Weights of a small mixture-of-experts language model, trained from scratch on English Wikipedia.
Size: 10 layers, width 256, vocabulary 22468, 44.4M parameters.
Experts: 128 experts in each of 10 layers, 8 picks a token, a sigmoid router.
Training: a variant of Muon for the experts, 242M tokens, 3799 steps.
Below are experts of layer 7 (counted from 0) of a mixture-of-experts language model. Rows are named router (the router's row for the expert), down (a neuron's output weights, with its number) and show model dimensions 0-255. Each number is 128 + 24 x the weight over its row's rms, rounded and kept within 0 to 255. Numbers have three digits each.
After each expert's rows: a language model's description of what the expert responds to. This comes from a sample of Wikipedia text that the model never trained on.

# expert 46
router:141110162113127127131137150113150152126142164118142157132120117102101152169117169144130140145119155179130125099134145160108106122122124115127098144117084124191122115140144103132107134177134127154096089155081165156119086114149108107154123079135126155130123117123151138102123133103101138121088154159148130085145174135140121149085095122143143152121122103156102115109101110148154120170107120184138115114147132110161096141153107116158142109091140131118173098131134113126121109132129156128121119176177111082138194140132135096116159173117127125162143135108168117150147106117116167130142130122109145064104119112111139137109147105149104087099127130109116112100129113125107079112131118103120150122120084125125143136167124068053142094113153147138084146140094129113155146089119094
down0:114118088134171096116112142137164135078122119107145162114112096167121136155145122113128133140180104095167133127146151102094135144109098090144105120155135128131173132137137157096124143109056107147167115098115133127097123148116132178131099126082151123120101125139132113142114119113153116122145082144136091130110108103120136100120108160140127122119114141142118130072127133112148187174149135139130154174092171105113161162099157139137108132132082129166120127111137113095193117167130100129134130129125157171122065131122118156154114189148128119081132091122084108118149122164125100111099111101116079129146138125145082136161152154119140154166118136148149131131067134087112132100137093118103146144146118120129123136131145142169106122080129147127123112102146114138125152140126107
It responds to: Common nouns for people, offices and institutions after the or a modifier, such as president, governor, queen, University, Committee, people.

# expert 37
router:127140144170154179125143123081168141121152152132133142103146143156100142172142160139137120126159169096167117135107076136124107150125139119174121139137125158148118130120099181113099123138153132165140083137083186122132100149124111107103084121129112130164131118120135099108169134127105107166106136125126148073138152119152132169096088072131121142101108145127130106140135125136105143152115107172140148159151166135150117108163161120157147095142095170148131099116163101131135099142127135149095097160151136112159161113108163096121156111126150175148153136139151116098145113099125124124145153103109126076120130101120132131136144121156122087144112162126111159124124085143106100134178155126134150125127114094094117155139134075108132094098132125151149080129109101087138112171164138
down0:142102154129135104095124123095108120098132102139127149112129147138068137142152105124165151117196114102150090132170131163128133142133147116146118114131135082115079149115091132124139150140141085129122111154087115120137104127134138112119153126135115121116155136160100097069096160124126134146151132114146189156131069134105106124160123128138146104134101124131170117150106130106126148128149127088151196190078140164102141075133135137135114124111117163143101141123178093142085163157113161163131113116137068102091122106142132148137121113112121140124125139131134117130143144057124095132108128155097143115134140143124141136123117152192126124100113133154142117133157161140148197150091136116122108147153144140132121149130139126144136094166091123157155101107125166131129117174147132
It responds to: Semicolons separating items in lists and score sequences, such as highway systems or round scores, plus some and, which, had.

# expert 50
router:129142137113148146137134133104169101122131147136119129118112141113074125166147151088110135116153185155107125119142146136113089165166132135106137115127106115164134131168122151132108139200158112198154077153126152116139128112124125097106134094138131133133112140066147107062123145139102126125095106114120114059103156119125139135118100075124129170078110116167120120113121124129103135124097107162125135099165157138216116141161114113121155120100116124122171115104158114103084110148118163157119107165145114114132168140120135142131141144098114131143140130099149118129136099112126158138146127132132127124112130146130120153150104137138089163110110174119127119115107105124145066098106147115121160128141096124112124127136127092056107134107160127166135140143147091105130096130108103
down0:120131088151140132154116135129127103123117132157124110099127091087121155123130099112124127154163133131103145108156098140134105119090150156141124136135155101153165128146124161136138152161145077131145138112132141150119166106109143115139162072128144135106118115118162118118158146122078082162125096126111097154180134119115130118130171164132140144063139151160175098108110155118141138121148167148148117105104101122153132175151100162137151130086165134112143093149108168139104109107135116134151177188140108138131121135091137105114151160105098080068111143129129107117148156165134153155130122116127165138157106110133142161092151142111119121102099138105140100150162151089069103140111096152116131147101183107113131124141154106111147104102114140177136115156124118087109152111105096
It responds to: Final noun of award, prize or institution names and last digits of years, such as Grammy Award, Teacher Prize, Cemetery, 1775.

# expert 21
router:133109147152173147144139161095151095107134156112152166134173131145126136129099137122158099110120157127145162147144135123100141107159128147152121149141102128162118115131117122155158129144152139141117095147088139096144130160125121114135156126161167096133123122118182110075143145120112110130068150116103113127150123106139167145104143084153139158114124114106114105144162122127168127100124077143173132145152165123152092135142148094150111124116112154135147091137140103079139126142113108177090109101143085108127202134131153082136147143099108120150151113140141107138152071115134129104130106124108132124125128128082114093106079127162084098152149154174137149098089146141115129119112132126069141122135093115121148116116116142083083105091147146132123122137089171084114112110166157
down0:124120138142118139146161097122109136135113110111129100170113096137103073107087147175127134138116126131090126125117156162127070142058121143095137125105071114120126112153139129120120088150203144119104191143120107156133155121087117127123114157124092150090126147126144157149106138134112135148080133116159172097098106142132109120149096127133140153131135154149126148136129106117096144115139092116105137115160107122101174139098170104123174123137163133108105160102121152157115145103112155112112111153122155137093139143104112135126116187110105099147142147096189117135116173105108119107110100131116150143145150159131150146126116131146151123144116101122148088112126128141098122109120101120188135117144167157148143174162177108169104140160116086139136107129097094137148113138105105
It responds to: Prepositions, conjunctions and participles that link clauses in narrative prose, such as with, from, due to, against, since, killing.

# expert 63
router:114114160137186119153116117138159133145176149113167168129172107149125137195144158109155134105140142158171112123117136122121131137105145133152110122115102125129127125105090157134093089121142121132109085149102137080142094137150110091129136179159165087174143121109158110099152099128110139138095178138131103119118146075149133157136140101125129136112109176128089099129139139123137134144112086165114154170136153118138104130120120132148144140120089138144129088119154121113162073178072125135129140106170089104143162137089115121146150150156133121165171111137120140137144096091118114103119138102101117095145117088125113106094147110194094145134137160152128153092098145137113113137122120118144164135131089136137132133172120131071084124109122138143144132129129134098116120142162125
down0:119132081141104150100139129113091162125088125121130130131113139108099113146111100116084108143141131153130138105125114118156163136149131105100116157123119131150163128147140093101067131126131113096117172139185105136117124151145110128140137127095124143146101125094113086108113158074118116124137117138145148091108097133088113163072089094115142140124131071138142101113135129133144141160177122131186105120161145119138146135131161127092133124093183196149121118101126129132139107116155148101096153137141147179091172112140135130162089108126157142170119144100154104118115110136133122092166111123124111136118121112122104134158099111124121101088103122129156153178065096117157141088129118132139117167127130145152183121174139120155148091143160094146146088124106106148135147107118147
It responds to: Determiners, quantifiers and light verbs before noun phrases in general prose, such as the, his, several, many, there are, used.